config.yaml
num_hidden_layers: 14
n_experts: 64
experts_per_token: 4
d_shared_expert: 0
moe_layers: [1, 2, 3, 4, 5, 6, 7, 8, 9, 10, 11, 12, 13]
router_score: "softmax"
init_std_router: 0.0315
lr_router: 0.000873
norm: "rmsnorm"
norm_eps: 1e-05
beta1: 0.95
max_grad_norm: 1.0
max_seq_len: 512
dataset: "wikipedia_en"
Below are experts of layer 7 (counted from 0) of a mixture-of-experts language model. Rows are named router (the router's row for the expert), gate (a neuron's input weights, with its number), up (a neuron's input weights, with its number) and show model dimensions 0-255. Each number is 128 + 32 x the weight over its row's rms, rounded and kept within 0 to 255.
After each expert's rows: a language model's description of what the expert responds to. This comes from a sample of Wikipedia text that the model never trained on.

# expert 14
router [144 149 143 119 119 131 139 123 125 157 104 118  90  75 144 163 153 141  80  79 113  91  92  77 130 145 148 132  58 144  83 119 112  87 133  75 155 180 147 134 130 109 129 109 130 103 159 141 134 131 117 156 135  93 198 157  72 235 165 164 111 102  72  80 148 107  75 138 164 134  82 107 108 155 123 148 135  93  78 135 156 143 114 149 146  90 132 119 128 133 118 133 121 138  93  86 115 138 158 122  95  99 144  66 138 166 140 172 116 154  70 120 117 106 149  76 194 141 153 182 132 113 120 113 119  97 164 186 132 117  79 139 132 101 155 133 138 176 132 124 135 121 151 148 164  99  72 133 185 170 155 112 108 125 138 171 129 131 138 159  78 111 166 148 112 131  89  71 143 143 121 134 146 146 136 150 118 144 146 128 125 167 142  97 164  96 145  88  53  85 171 103 116 209 128 183 148 162 134  98 209 121 162 132 135 112 112 118  84 105 123 202 115 156 130 141 144  43 155 173 141 132 110 125 159 105 171 120 171 108 139 121 130 147 136 152 201  81 106 116  88 191 123 105 152 110 115 181  57 164  82  82  98 157 130 151]
gate0 [ 77 113 146 153 146 171  97  95 117 143 157 100 149 125 120 118 125 116 151 119 114 114 145 198 149 172 129 141 131  65 155 100 126 132 115 151  76 153 119 125 142 116 185 137 171 133  69  93 162 121 118 146 195 121 108 140 155 125 144  74 121 124  85 134 114 147 159 214 148 158 121 156 114  94  93 103 125 207 161 147 129 149 138 145 154  88  90 117 146  91 123 155 101 161 157 135 129 113 132  68 174 110 135 156 146 106 190 122  80 162 170 135 168 141  81 137 108 139 132 116 144  69 149  75 140 116 168 121  67 184 124  99 114 193 179 130 122 186 154  98 112 135  91  99  32 154 100 115 130 100 132 206 175 109 144 110  87 101  95  87  66 116 100 132 147 157 134 153  94 117 159  98 103 166  94 212 132 199 126  80 172 181 151 104 118 134  98  88 138 192 133  97 188  99  87  95 111 120 128 184 167 117 146  98 138 103 142 116 154 133 137 104  91 137 133 136 117  94 137 105  98 170 147 134 125 122 116  60 125 108  87 213 147 129 180 123 110 160 116 169 179 135  93 168 142 148  57 146 176 134 190  77 102 132 115 135]
up0 [126 106 102 119 166 140 147 137 130 140 178 139  94 114  80 128 118 151 203 112 103 137 148 111  96 101 166 190 195  38 158 106 164 152 170 148  91 152 114  95 168 125 143  86 143 100 131 158 151 126 110 160 141 124  80  98 142 123 136 133 138 123 106 135 175 165 132 123  67 135 106 180 104 135 141 102 106 195 138 179 128 126 111 117  68  55 127  96 110 112  98 119  85 102 139  99 136  94 103 126 183 156 108 165 165 116 104 117 118 127  97 185 140 122 118 134  60 158 169 140  97 145 150 125 166 110 136 101 182 130  80 104 164 160 126 123 171 114 145 132 106 127  94  86 105 104 119  85 110 112 152 106 149 131 115 132 126 104 219 125 120 110 137 208 105 126 150 140 121  92  95  96 117 148 141 114 168 119 160 135 165  81 166 143 122  56 112 189 107 172 137 119 143 160 176 108 180 114 138 207  93 153  99 123 146 138  97 117 142 138 184  26 126 151  95  57 105 139  96  42 150  77  66 128 151 158 123 118  91 143  98 131 113  56 136 154 145 171 124 136 124  83  99 122 116 140 108 201 116 139 171 146 122 129  66 144]
It responds to: Nouns and adjectives for physical materials and places after the/a/in, especially in architecture descriptions: stone, sandstone, roof, wall, pointed.

# expert 60
router [133 122 114 179 114 137 112  83 170 163 108 128  57 177 156 115 125 165 150 119 156 132 115 139 206 134 103 104 145 159  84  91 115 134 142 138 148 148 137 119 177 181 162 134  70  90 108 130 105 113 156 137 138 137 108 157 141 147  69  85  53 184 148 152 141  88 141 118 114  97 125  79  63 138 104 112 138 103 147 187 140  96  75 108  87 189  77 133 134 172 143 182 151 160  94 109 157 132 114 204 157  90 116 137 147 103 201 156 143 155 132  79  88 118 130 105 156 161 117 128  94 143 118 113 154 135 175 142 206 149  96 104 195 109 107 114 110 122  65 187 147 124 142 162 106 170 153 125 150 133 146 116 167 110 155 147 152 153 139 130  63 114  66 126 135 118 102 139 113 121 123 154 138 187  52 131 119 182 165  99 148 194 141 105 108 135 139  97 153 102 190 151 134 141 119 140  54 158  97 142 153 142 114 140 133 140  86 103 109  96 169 157  94 143 104 110 139 122 113 140 123 134 134 132 115 168 146 116 115 146 149 143 121 191 121 120 114 109 146  50  85 186 115 179 157 132 142  47 180 123 153 124 118 126 108  78]
gate0 [127  82  66 175 129  80 118 125 119 101 181 129 102 126 159 121 139 129 161  76 161 104 115 143  93 123 101 150 105 149 162 154  85 125 133 123  47 133  93  98 114  86 143  92 116 150 207 166 204 154  56 135 109 155 144 107 109 150  90 139 121 165 118 126 139 126 148 102 156 148 169 124 126 193 103 120 126 151 115 109 111 117 119 189 144  56 141 138 131 133 106 155 124  80 146 130 174  74 101  90  91 177 129 118  75 164 154 136 183 149  60 131 179 100 129  85 159 150 139 147 119 128 136 145 125 128 115 131 114 110 130 135 157 135 119  71 140 131 126 113 142  94 165  74 118 159 108 166 123 142 147 167 121  80  67 123 102  99 117 105 123 130 182  95 104 134 205 103 139 172 116 105 163 104 107  99 157  96 149 142  69 139 113 152 154 119 116 125 136  92 131 136 125 130 140  78  93 122 128 104 131 124 116 132  75  78 109 117 129 138 149 132 128 164 188  67  99 131  76 156 170  62 137  82 124 133 166 131 163 104 102  96 156  88 107 161 184 101 144 136 132 103 122 143 113 169 123 177 111 147 146 129 134 148 125 187]
up0 [126  71 167  80 131 111 177 110 171 115 159 103 129 194 137  80 104 117 157 156  94 140 133 154 165 152 144 133 154 125 110 140 132 148 167 154 119 140 104 115 107 106 142 176 125 128 167 110  73 121 131 159 143 161  89 123 166 127 149  90  97 131 106 129 158 193 127 114  61 125 166  93 113 163  83  31 142 139  75 146 161 128 130 108 134 181 121 123 138 160 127  58  70 159 161 117 109 116 172 109 144 134 120  77 116 182 140  72 139 119 112 145 167  98  61  62 137 136 115 166 114 121  99 120 112 102 107 120 126  94 133 152 153 101 144 142 132  85  91 109 147  91  86 123 154 141 147 116 147 205 145 152 106  99 115 102 104 119 123 157 171 148 156 146  91 129 160 110 107  77 147 106 136 103 115 131 137 205 122  95 115  99 192 132 159  98  66  73  47 162  67 143 153 124 138 141 141  99 121 145 156 149  94 153 171 172 152 129 117 134 110 128 130 123 133  62 148  87 160 174 136 119  49  88 166  95 226  82 147 118 124 150  96 158 113 138 154 108 158  80 124 158 103 159  99 149 114  79 115 144 168 181 129  93  95 102]
It responds to: Line breaks before = or == headings in sports or biography pages, and the first capital letter piece of a list item or paragraph.

# expert 24
router [146 157 115 123 145 116 104 135  93  64 158 115 108  85 136  68 115 153 108 132  78 102 136 158  61 116 103 142  89  99 108 138 103 142 134  89  99 156 169 147 120 144 114 167 114 153  99 151  88 126 124  52  94 142 125 129 146 146 149  70 112 103  65  94 128 141 152 157 155 138  53  95 147 126 153 117 205 153 108 143 135 105 139 150 141  65 139 206 131 148  94 116 168 126  95 183 169 199  99  88 147 147  76 123 107  89 114  85 156 147 117 104 156  91 137 106  90 140  83 168  97 152 113 142 142 137  68  76 138  60 159  70 143 136 108 156  89 134 165  72 138 102 126 106 150 166 172 150  72 167 143 133 108 149 120 167 114  66 132 112 184 166 103 143 166  84 159 174 102 151 199 162 143 116 172 119 140 138 108 121 139 112 130 158 115 121 112 124 128 124 124 162 115 125 162 158 101 186 170 102 129 115 130 137 160 152 135 156 151 119 152 161 136 126 124 165 143 135 127 126 124 114 183 181 101  61 143  92 140 163  90 130 108 187 126  94 136  88  85  98 129 133 191 164 136 140 119 109 110 126 160 122 160 175 179  90]
gate0 [160 136 128 127 128 164 152 119 140 173 167 106 175 145 150 152 106 167 167 135  72 136  61 149 158 181 162 132 100 133 172 143 114  94 123 174 128 185 188 143 216 166 176  97 120  91 188 131 156 124 131 195 139 132  78 152 127 139 125 140 146 102  88 117  62 118 173  58 132 196 130 122 140 144 104 183  86 117 137 111 126  91 125 112  78 117 180 100 143 109  96 149 179 128 160  86 120 111  61 127 159 135  95 131 116 118 143 169 144 111 115 133  83  89 152 147 115 143 132 159 126 190 175  90 124 179 168 156 125 103 141  86 152 155 122 134 133  86 107  68 191 128 119  83 132 118 138 159 104 107  84 120 156 153  64 147 132 129 159 107 148 175 158 186 151 106 136 193  92 145 143 195 118 150 141 165 155 137  68 105 155 154 142 103 101 126 135  82 135 143 172 147 159 101 143 113 105 130 116 138 194 143 158 164 114 168 137 171 127  68 159 132 134 129 117 119 110 103 133 103 140 140  77 196  88 129 108  93 120 109 129 156  79 154 204 111 129 138 155 140  98 139  91 115 126 149 137 123 161 152 140 122  52 174 138 163]
up0 [123  68 127 154  85 160 156 149 105 130 131 136 139  94 222 145 182  84 101 152 145 104 167  91 179  93 191 147 101 132 158 195 125 146 181 126 118 116 105 112 119 109  92  51 116 174  60 187 159 116  78 120 155 121  48 125 155 112  93  85 182  78 161 126 114 138 112 128 152 197 117 102 120 117 162 160 107  74 215 126 136 139 103 113 112 146 121  92 147 123 151 113 133 113 160 107 118 139 105 120 179 122 124 144 124 181 110 138 119   0 106 136 111 160 129  99 136 106 117 145 169  87 202 135 106 143 135 115 123 126 120 233  84 146 120 145 164 176 119 159 124 125  76 147 144 109 144 140 127 184 124 109  82 161 170 124  97 154 178 135 127 184 144 206 108 165 138 135  79  93 187  87 168 144 196 142 139 131 127 127  92 172 170 119 129 137 156 145 146 185 121 105  89  77 124 139 154 105 139 137 138  97 127 193 147 135  95 119 131 181  87 103  78 126 128 113 159 149 107  96 140 179 147 109  98 141 174 128 148  98  50 148 146 171 157 127  97  84 102 119 121 150  72  97 110 111 167 141 191 140 166 128 118 158 114 103]
It responds to: Final head nouns of organization and place names, such as Museum, Council, Institute, Festival, Committee, University.

# expert 28
router [ 69 156 115 110 101 168 141 120 124 167 114 159  89 189 133 141 133 144 115 105 120 134 123 142  75 140 111 181  93  99 130  98 113 161 143 146 105 117 158 132 116  79 162 159 124 139 133 123 118 159 194  79 171 124 220 161 177 147 145 161 134 136 195 110  86 132 183 146 191  98 173  79 129 162 123 131  97 141 112 114 127 128 178 113 133 121  93 104 115 127 147 116  74 203 134 135 156 137 132 123 121  95 145 120  97 109  90 205 105 100 133  89  87 158 102 100 166 103 118 150 153 138 137 109 101 115 132 156  64 169 155  85 125  93  53  70  66 103 151 151 149 206 156 166 163 168 131 115 173 149 159  74 174 152 146  75 122 160 111 171  73 171 200 172 103 136 100 122 173 165  65 115  96  88  98 126 131 150 130 104  91  92 126  74  98  72 115 177 142  99 142 183 125 176 186 136 106 125  99 154 141 117 180 139 131 127 176 169 167 183 154 104 117 165 105 162 149  49 149 150 123 126  89  93 157 118 140 105 122  92  80 144  58  81 159  87 107 151  84  74 116 150 170 113 159 114 154 160  22 159 123 121  58  98 150 159]
gate0 [158 105 144  66 158 105 122 160 181 102 183 104 116 117 150 157 159 148 189 102 194 142 140 151 110 167  85 126  93 162 126 128 133 139 104  81 166 104 121 166 131  92  96 128 116 170 145 142  53 163 135 156  93 125  86  78 147 107 165 139 110 136 119 123 123 159 137 141 128  74  83  33  98 158 146 175 107  24 135 114 109 160  73  55 130 108 100 133 106 152 162 142  74 111 106 115 117 105 109 104  84 118 128 147  66 201 132  83 100 205 136 156 105  88 137  74 159 100  86 111 117 129  92  88 143 120 155 153  97 139 154 109  76 134 117  82 108 100 128 162 123 168 145 141 103 175 125 116 123  76  83 120 135 159 129  34 112 126 147 140 158  99  84 164 172  59 147 140  82 137 127  98 123 205  87 143 154 162 195 142 133 120 129 149 190 107  97  92 153 101 129 158 152 118 118 133 183 165 123  69 170 128  98 106  91 102 150 145  77 164 115 169 172 181 130 134 127 133 118  79 127  74 171 191 101 131 155 132 171 127 118 206 174  57 104 107 140 165 163 153 163 145 147 157  97 118  74 113 109 118 159 115 122 115 165  89]
up0 [175 136 103  98 157  72 107 127  95 122 193 127 146 151 153 165 127 133 159  92 109 110 104 152 152 104  74 140 157 168 130 100 165 158  74 128  94  85 143 179  84 110 105 172 147 121 187 101 125 116 126 191 139 143 113 210 130  84 115 115 161  93  93 127  85 108 191  70 134 109  83 118 237 157 208 166 105 197 139 164 175 133 151 146 123 148 156 117 206 109 165 131 145 147 139 148 120 102 153 150 116 148 104 135  60 135 148 154 155 127  89 147  74 131 132 138  87  84 146 123 162 156 121 184  96 186 132 166 150 139 130 100 133 112 175 122  98 122 101 150 109 158 120 133 102 124 109 141 117 119 155 124 124  80 173  52 101 112 181 104 119 121 204 147 150 204 161 128 140  81  85 127  87 113 192 111 124 144 110 162 116 175 164 189  28 102 165 164  84 148 105 110 132 103 128 173 137 153  68  68 115 160 113 168 143 143 122 155 149 131 146 162 169 142 157 184  86 116 125 129 133  97 131 180 190 146 156 160 110 133 131  79 112 162 139 156  80 177 136 133 104 118 114 143 165  99 109 122 149 132 150  93 135 107 139  96]
It responds to: Possessive apostrophes (horse's, system's), LaTeX backslashes, and word pieces in scientific or mathematical prose, e.g. receptor, agonists, matrices.

# expert 23
router [ 83  97 124 107 109  94 193  97  89 122 101 161 113 120  95  74 112  62  77 167 116 112  61  88 117 137  79 150 134 115 118 153 172  83 137  97  90 121 139 128 122 160 150  85 143 151 114 140 159 156  93 188 114 178 109 115 116 124  86 146 114 135 163 182 129 106 124  92 145 119 126 148 130 112 134  91 160 128 100 122  92 167  85 145 107 101 145 120  69 148 164 154 143 173  96  78  99 124 123 126 119  84  90 153 181 132  83 118 144 121  71  78 154 109  82 164 150 196 127 103 108 128 115  97 235 138  79  88 151 150 112 104 110 160 158 109  95 124 132 150  98  98 164 103 102 149 151  94 106 151 187 167 157 163  89  92 118 102 130  81  98 114 124 113 131 160 165  64 131  64  99 156 153  83 119 123 187 135 107  90  93  94  87 119 176 116 141 174 108  75 103 177 171 116 115 152 124 142 105 129 125  78 164  73 105 104  69 148 152 122 148 219 218 113 120  79 115 160 150  98 190 100 160  82 138 119  87 157 141 131  64 133 191 130  92 152 144 126  69 115 114 159 106  78 183 109 119 113 143 153 142 167 157 134 126 118]
gate0 [ 92 116 152 168 111 115 145 145 141  86 131 149 122 101 146 140 173 187 101 113 148 133 166 147 105 137  73 144  95 130 139  97 101 114 123  88 158 115 192 170 160  85 148 206 105 124 173  95  90  93 106 119  86  82 160  78 105 119 126 121 150 113 139 144  57 112  58 136 100  62  46 121 127 103 121 160 137  79 125 167 125  98  88  72 159 141  77 181 133 170  71  83 119  99 107 129 151 124 129 105 148 115 156 142 135 132 112  94 162 123 146 155 127 116 143  90 119 143  81 125  99  42  89 172  82 141 167  94 140  90 131 178 134 144  65 106 129 112 107 180 115 176 221 108 114 130 153 120 110 119  87 132 148 100 112  57 124  92 173 150 134 116 121 188 149  85  76 160 161 151 128 151 158 131 125 197 119 143 113 146  91 111 161 148 147 132 143 135 160  89 162 122 151 119 125 124 129 182  81 174  86 156 171 138  88 177 161 145 163 129 170 172 133 125 150  90 126 126 133 141 128 165 127 161 123 131  94  87 120 149 145  99 126 136  80 126 145 127 130 101  91 188 108 180 149 169 136  25 174 155 134 124  84 162 181 171]
up0 [ 90  87  72 177 159 124 129 134 123 131 118 129 134 125  99 143 221  94 111 138 145  99 175 119 103 112 155 111 114 169 159 175  89 121  87  91  89 162 115 172 131 122 171 127 137 119 209 156 168 142 116 122  81  79  84 139  75 162  91 123 131 161 135 141 160 133 107 139 121 194  88 132 145 137  61 151 165  89 124 117 135 140 109 159  72 158 138 106  73 174 113 168 145 108  87 103 141  99 141 126  74 140 166 205 127 101  97 112 241 115 134 177 107 120 138 102 123 154  94 103 146 134  75 132 157  81 129 209 118 168 152 135 165 116 139 128 173 146 108  97 142 135 130 131 138 152 193 121 189  81 102 127 168 139  97 128 159 138 153 117 130  97 105 140 143 159 145  79 107 153 116  81 151 184 128 149 199 129 147 110 116 197  83 146  97  79 110  53 108 149 125 141 163 103  88 191 139 180 127 148 108 223 158 120 147 145  97  83 163 199 151 136 107 145 132 120 169 115 135  77 119 106 130 149 123 140 181 103 127 120 151 143 101 195 134 134 113 165 142 157 101 115 146 112 169 117 165 117 102 161 153 148  83 134  81  80]
It responds to: Opening syllables of Asian, Slavic and Middle Eastern personal names, often in tables, e.g. Fa, Ku, Ya, Me, He, Pop, Ibrahim.

# expert 52
router [161 121 157 124 139 129 146 107  87 112 144 169 106 115 154 185 142  98 184  92 117 106 129 137  89 123 180  83 166 132 139 138 125 148 128 109 148  92  87 112  74 181 113  91 150 116  71 167  98 118 147 216 111 170 143 147 126  62 125 134 131 138 118 151 121 190 169  61 122 121  91 160 142  55 117  93 115 140 119 116  93 143  22 161 139 157 117 171  31 124 150 143 222 138  53 167 172  68  94 144 181  92 123 107 158 125 172  96 108 102  63  54  76  88  83 137 143 112 118  72 136  93 156 169  89 171 126  97  85 102  97 152 154 217 143 122 106  81 121 151 107 146 157 127 110 127 104 116 170  94 135 107 130 156 104 129 156 157 142 118 146 181 139 164 154 147 172 118 103 145 166 113 109 174  87 146 148 176 148 137 131 107 139 136 145  73 146 122 101 137  93 137 143  90 154 139  81 100 138 132 111 112  86 122 160  80  78 148 130 122 174 139 103 130  87 125 134 169  95 159 101 144 160 130 129 114 129 181 124 113 106 138 147 107 105 113 151 120 155 118 131 125 155  69 179  66 108 139 180 121 196 155 173 119 134 133]
gate0 [103 119 118  26  72  43 177 100  56 157 129 170 127 143 151 126 102  97  94 110 135 139  90 178 134  91 142 157 124 155 165 149 160 127 106  92 112 123 185  95 107  87 144 194 208 131 100 117 170 166  71 134  88 162  44 173  95 124  94 119 200  82 135 223  99 136 124 122  98 163 116 147  78 178 187  75 162 134 167 153  85  59 145 135 151 165 151 108 114 125 136 131  95 139 143 146 131 119 117 125  93 132 163 126 141 117 107 119  90 118 126 145 172 109 110 151  85 145  90 141 138 127 164  83  69 121 118  98 182 123 134 144 165 164 119  58 141 144 117 116 164 113 203 124 113 165 130 179 131 123 145 107 106 137 143  91 110  58 135 135 128 111  94 146 115 147 145 133 147 111 157 160 141 151 116 164  86 169 147 124 107 105 138  97 123 136 129 145 116 135 178 156 169 148 163  89 100 131 126 159 115 133 181 129 160 117 161 120 129  96 157 160 127 122 109 148  98 179 109  82  88 124 142 204 180 110 128 100  99 133 132  92 151 130 103 102 147  89  83 179 176  81 135 122  96 212 127 100 139  93 142 139 122  85  84  91]
up0 [ 57  99  76  76  60 120 113 115 132  93  89 142 162 145  78  35  73 140  52 171 113 120 118  96 101  95 170 142 132 150  83 177 111 130  88 143  90 154 162  87 161  99 156 169 100 150 134  75 153 125  82 121 136  96 109 156 104 114  74 158 174 102 161 124 133  76 149 148 171 159 117 113  82 149 120 121 154 147 138 165  66 118 104 154 126 110 196 126 150 116 147 107 128 109 186 105 105 141  99 102 124  41 145 106 143 107 125 111  91  91 160 106 184 162 116 151 102 136 142 131  62  86 143 139 125 161  47 145  73 114 108  89 145 118 111  74 163 136  76 140 176 165 143 113 133 135 129 101 158  97 149 131 120 103 178 132 168 121 164 126 118 121 103 142 154  56 115 193 120 101 146  89 197 141 197 112 148 121 119 150 144 102 144 123 153 146 161 130 132 145 118 141 140 146 174 107 140 123 175 161 149 154 123 151 153 163 132  94 127 127 111 132 116 135 100 147 112 163 120 165 136 163 150 168  99 107  83 108 121 118  64 148 146 138 109 130 154  93 116 147 148  44  72  95 125 128 171 129 101 177  84  99 115 135 191 158]
It responds to: First names of people, mostly common English ones, at the start of table cells or list entries, e.g. Mike, Tommy, Kenny.

# expert 5
router [133 193 140 120 138 148 124 164 137  93  77 144 111 108 146 184 128  85  87 149 133 126 115 129 130 191 112 140 125 115 136 114 128 123 131  94 132  88 190  46 161 139 136 114 163 169 121 213 149 153 149  98 112  82  65 125 110 206  96 175 108 100 126 124 135 168 153 140 165 138 112 145 109 139 146 104 156 128  82  65  96 124 174 110 147 114 154 144 105 109 141 136 125  96 148 149 150 163 192 115 154 114  47  87 120 114 104  78 102 148 100 125 186 123 141  84 149  93 104 112 160 127 150 163 142 190 110 126  83 101  79  74  91 143 108 216  94 112 171  89 145 135 107 123 105 145 169 169 109 180 108 121 121 113  97 101 101 110 112  74 133  59 124 152 124 102 143 157 174 174 161 111 157  86  73 113 121  95 123 147  71 106 179 188 164 120 133  98 126 150 150 125 129 150 136 108 184 146 103 127 147  80 125 171 145 110  99 151  61 112 136 183 117 144 157  19 173  92 118  94 161 107 186 144  39 123 112 164  96 150  99 139 129 140 140 141 135  72 118 110 124 147  99 112  92 105 136 105 163 104 183 127 160 176 169 145]
gate0 [115 113 119 137 112 153  67 116 136 116 182  91 146 169  69 174 153 145  71 114 100 162  95 111 172 136 158  87 172 178 174 118 142 119  86 103 169 126 146 163  65 102 196  80 188  57 119 119 177 164  74 134 160 135 157 142 154 159 177 143 134 170  95 118 108 142 109 139  89  91  79 165 174 118 110  81 146  80  89  94  82 138 183  86 127 137 137 105 136 105 124 104 164 126 169 112 134 212 121 132 151 151 105 113 109 130 102 133 131 112 194 163 149 113  85 165 115 109  99 155 125  60  81 165  64 145 136 134 114 132 103 120 152  86 164  98 160 176 153 140 155 150 136 186  98 110 162 117  83 171 128 131 170 123 100 146  77  90  84 163 120 153 111 120 147 123  93 130 104 150 123 109 113  98 166 124 112 103 178 147 173 186  94 111 172 106 171 142  84 139 105 127 163 105 160 105 161 125 143 131 109 143 167 127 101 129 103 124  95 171 133 169 153 155 101 103 146 140 117 152 162 171 134 146 129 118 157 120 132 133 166 177  96 155  69 166 157 182 138  99 140  85 149 189 126 117 113  46  80 154 140 146 140  65 100 153]
up0 [123 135 101  95 197 158 114 109 119 131 115 152  83 100  81  58 121  96 178 173 165 101 134 125 137 172  96  85  77 120 135 176  94 188 172 161 158  58 153 190 134  98 161 166 101 218 144 105 123 200  93 117  81 160 137 111 164 123 130 112 125 175 149 157  80 141 195 164 142 159 161 113  63 168 212 138  93 148  99  99 115 114  97 133 181 151 158 180 106  62 145 122 121 147 122 108 104 111 120  83 134 114 113 145 160 140 112 166 181 126 109 109 143 138 123 147 112 135 169 101  69  98 127 141 184  99  83  96 166 100 130 142  96 156 111 140 187 131 156 111 105  98  78 150  99  98  78 127 141 125 142 150 163  96 149  90 159 180 165 113  87 132 121 128 134 150 141  92 161 136 103 164 181 161 115  87 155  88 170  90 127  96 140  88 111 176 168 123 176 136 129 124  73 173  95  64 110 158 104 143 173 100 111 156 159 144 172 161 153 134 151 171  91 159  78 181 123  98 153  92 134 150 106 111 143 141  95  84 153 111 123 165  93 116  90 177 140  63  86 165 122 138 127 155 117 131 155 131 117 138 111 131 109 116 149 187]
It responds to: City, river, county and region names or their final word pieces, e.g. London, Angeles, York, Dulu-th, Sandu-sky, Har-are.

# expert 63
router [162 120 133  68 134  98 189  91 151  64 128 123 137  76 122 193 167  99 113 128 142 108 114  90 126  77 130 171  82 102 121 167 157 155 118 103 114 122 164 141 107 108  75  89  90 110 110 119 109  94 135  83  79 118 149 147 150 142 196 110 123 152 186 121 156 142 156  82 128 121 137 166 120 116 141 127 130 139 137  87 109 186 123  96  89 114 158  76  94 120 109  81 116 153 155 135 151 145  59 113 163 142  59 129 124 105 135 108  68  84 111  86 137 100 159 176  87 138 142 116 103  83 152 116 134 163 161 131 167  67 125 102 128 155  96 142 115 158 126 130 147  93 115 151 108  96 192 120 145 162 145 143  61 176 188  98 142  56 106 107 111  96  79 198 140 110 104 173 148 201 161  80 104 151 161 147 141 123 106 136 110 168  87 150 102 120 110 130 114 167  64 210  65 100 129 113 125 127 145 113 158 102 103 108 134 118 127 183 189 150 123 133 121 128 127  89 108 143 104 117  80 139 172 130 120  91 107 133 162 128  76 125 170 159  75 104 139 150 133  90 194 137  86 124 123 132 161 100 179 119 119 125 179 155 115  68]
gate0 [133  91 156 134 123 133  81 114 128 143 130 108 138 153 130 125  94  73 136 155  72 137 118 156 151 127 123 158 108 201 136 209  92 144 108 101 123 180 146 166 128 142 166 157  87 135 176 139 106 108 149  57 172 210 130 138  92  82 199 145 142 161 121  89 132 131 114  64  34 121 105 165 166 152 168  91 113 130 152 126 167 133 140  86 149 111 177 143  76 163 115 149 207 137 154 180 123 109 115 155 171 158  99  92 153 116 169  54  62  92 101 146  87  79 176 164 109 127 130 135 152 158 122 105 175 172 197  99 189 138 164 143 143 140 122 119 142  89 128  59 150 146  81 138 120 125 152  77 157 106  82  91 118 112 143 134 111 154 167 231 200  92 145 164 190 164 119  54 121 128 100 114  76 142 124 125 145 121 106  85 145 153  96  82  76 118 157  56 144 109 109  83 174 130  85 105 163 132 122 159 138 136  84 120 124 152 126 127 166  95 112  86  91 172  99  95 103 113 156 103 107 156 164 101 182 121 155 133 127 156  89 150 159 106 119 173  97 119 157 170 137  91  79 102 162 129 141 136 141 144 129 149 146 112  76 125]
up0 [164 125 112 102 119 150 121 160  70  58 121 130 124  97 121 109 151 119 148  89 167 134 133 157 116 206 145 165 173  73 118 125 134 112 126 149 122 113  92 115 159 146 130  55 128  32 106 170 177 144 130 179 107 167 111  97 111 119 136 154 197 105  80 172  92  59 143 161 113 116 175 102  88 122 122 131  57  98 138 146 104 113 141 161 176 129 120  71 137 176  72 179 140 142 106 105 119 170 118 130 179 147 149 152  66 131 107 135  89 121  78  96  96 169 193 112 140 139 126 143 167 183 170 176 155 150 108 144  98 171 127 107 114  85 135 150 132 146 136  62 153 110 141 136 131  94 124 133 118  82 155 116 126 148 116 108 159 124  95 122 104 104 149 132 143 149 110 150 123 132  97  90 133 109  90 138 135 149 106  67 105 146  92  83 123 160 150 136 178 170  96 222 139 212 143 105  78 159 114 115 137  92 118 207 123 117 157 177 165 119 137 139  88  92 145 131 124 200  93 171 166 116 162 149 126 127 134 112 140 133 102  88 102 176 147 108 157 139 103 120 189 138 128 170 152 109  73  90 116 117 158 115  89 144 125  97]
It responds to: Given names and surname endings of people, such as Smith, William, -son, -ley, -ović, often in sports or biography text.

# expert 6
router [133  94 152  87  69  80 114 111 143  81 118 117 142  69  81 141 120  79  95 138 133  83 115 126  89 127 137 108 161 134  65 158 112 139 146 110 119 109 136 123 107 114 172 148 165 115 127 100 126 200 199 124 130 111  82 133 148 126  67 117 141 120 108 137 190 129 171 115 152 113 124 107 100 141 106  85 125  49 142  94 109 146 134 156  89 124  87 123 113 106  98 127 113 135 120 139 126 114 127 109 162 122  97 112  54 168 165 165 137 123 126  83  97 123 100 119 128 137  75  91 153 125 141 112 126 108 151 110 114 159 104 136 132 129 185 188 114 166 181 113 159 129 160 180 147  84  47  68 135 118 188  86 112 142 111 145 107  81 117 134 177 130 163 163 158 147 164 151  80 134  89 178 132 139 161 177 183 216 127 122 163 123 109  98 100 126 121 147 141 131 125 130 116 131 121 145 142 104 161 141 122 136 127 128 139 169 136 183  88  91 106 131 111 146 176  94 121 142 164 143 158 101 141  84  69  95 157 153 138 182 101 117 145  88  93 201  95 103 132  65 122 192 163 122 166 109 121 197 137 132 122 108 167 132 132  56]
gate1 [125 130  79 150 122 121 150 127  98 130 125 130 115  90  89 154  80 131 150 104 126 120  99 117 155  71  98 208 118 108  82 155 127 177 152 132 115  82  99 114  64 141 143 120 108 186 150 136 105 153 136  39 115 142 126 124 168 119 189  50 172 125  71 124 156  84 129 152 121 146 134  79 156 119  51  76  77  86 161 142 123 145  95  89 219  81  97 230 125 136 190 159 117 117 148 153 118 152 142 148 146 149  92  73 101 115 128 103 147 125 201 149  84 147  80 135 125  80  47 127 131 148 113  69  48 107 158 106 103 100 141  84  78 135 123 174  89 117 140  84 128 142 154 146 118 146 116 109 125 104 114  93 113 104 115 139 119  65  98  52 153 144 127 167 156 138  82 113 150  97 187 103 141 165  93  97 147 130  88 175  87 110 145 129 171 176 124  89 139  72 139 164  77 127 148 136 151 163 143 146 150 157 120  95 174 116 104  87 147 142 131 129 168 129 110 145 169 140 118 124 140 147 118  68 100 173  97 181  94 149 135 149 182 170  98 165 113 138 132 165 140 171  76 101 154 104 133 128 128 111 122 104 136 126  81 148]
up1 [154  96 171 140 126 222 194  78 131 122 152 159 103  75 130 119 127  86 170 139 103 107 122  86 116  98 120 180 107 168 139 152 147 162 133 118 143 142 151 146 114 171  92 127 104  68 129 123 139 152 119  54 126 183 101 164 169 131 176  80 102 136 111  99 101 138 151 194  80 143 140 127 183 135 119 120 132 124  97 147  35 162 142  89  93 168 172 123  99 120 153 168 125  85 129 147 135 139 152  73 150 129 101 130  76  90  95 118  94 164 153 151 166 161 133 159 143 185 162 132 138 107 144 139 131 201  81  85 108 166 159  98 120 134 164 171 175 166 104 123 157 141  79 165 139 150 139  98  92 178  35 131 188 101 123  79 176  82 151 158 122 160 176 149 173  98  99  30 139  74 135 157  84 131 105  47  91 153  63 191 107 124 129 110 146 166 148 123 125 105 100 155 117 125 136 134 162 133 143 168 157 104 125 137 161 112 119 132 107 161  81 164 133 138 127 144 136 119  98 136 130  87  81 131 128 169 100 183 107 122 105 180 133 130 116 164 187 136  86 120 116 159 123 107 127 127  79  97  67 143 147 113 115 127 162 217]
It responds to: Short letter pieces inside foreign or rare names and words, such as Horký, Bełchatów, Boylston, Pasquale, Evridiki.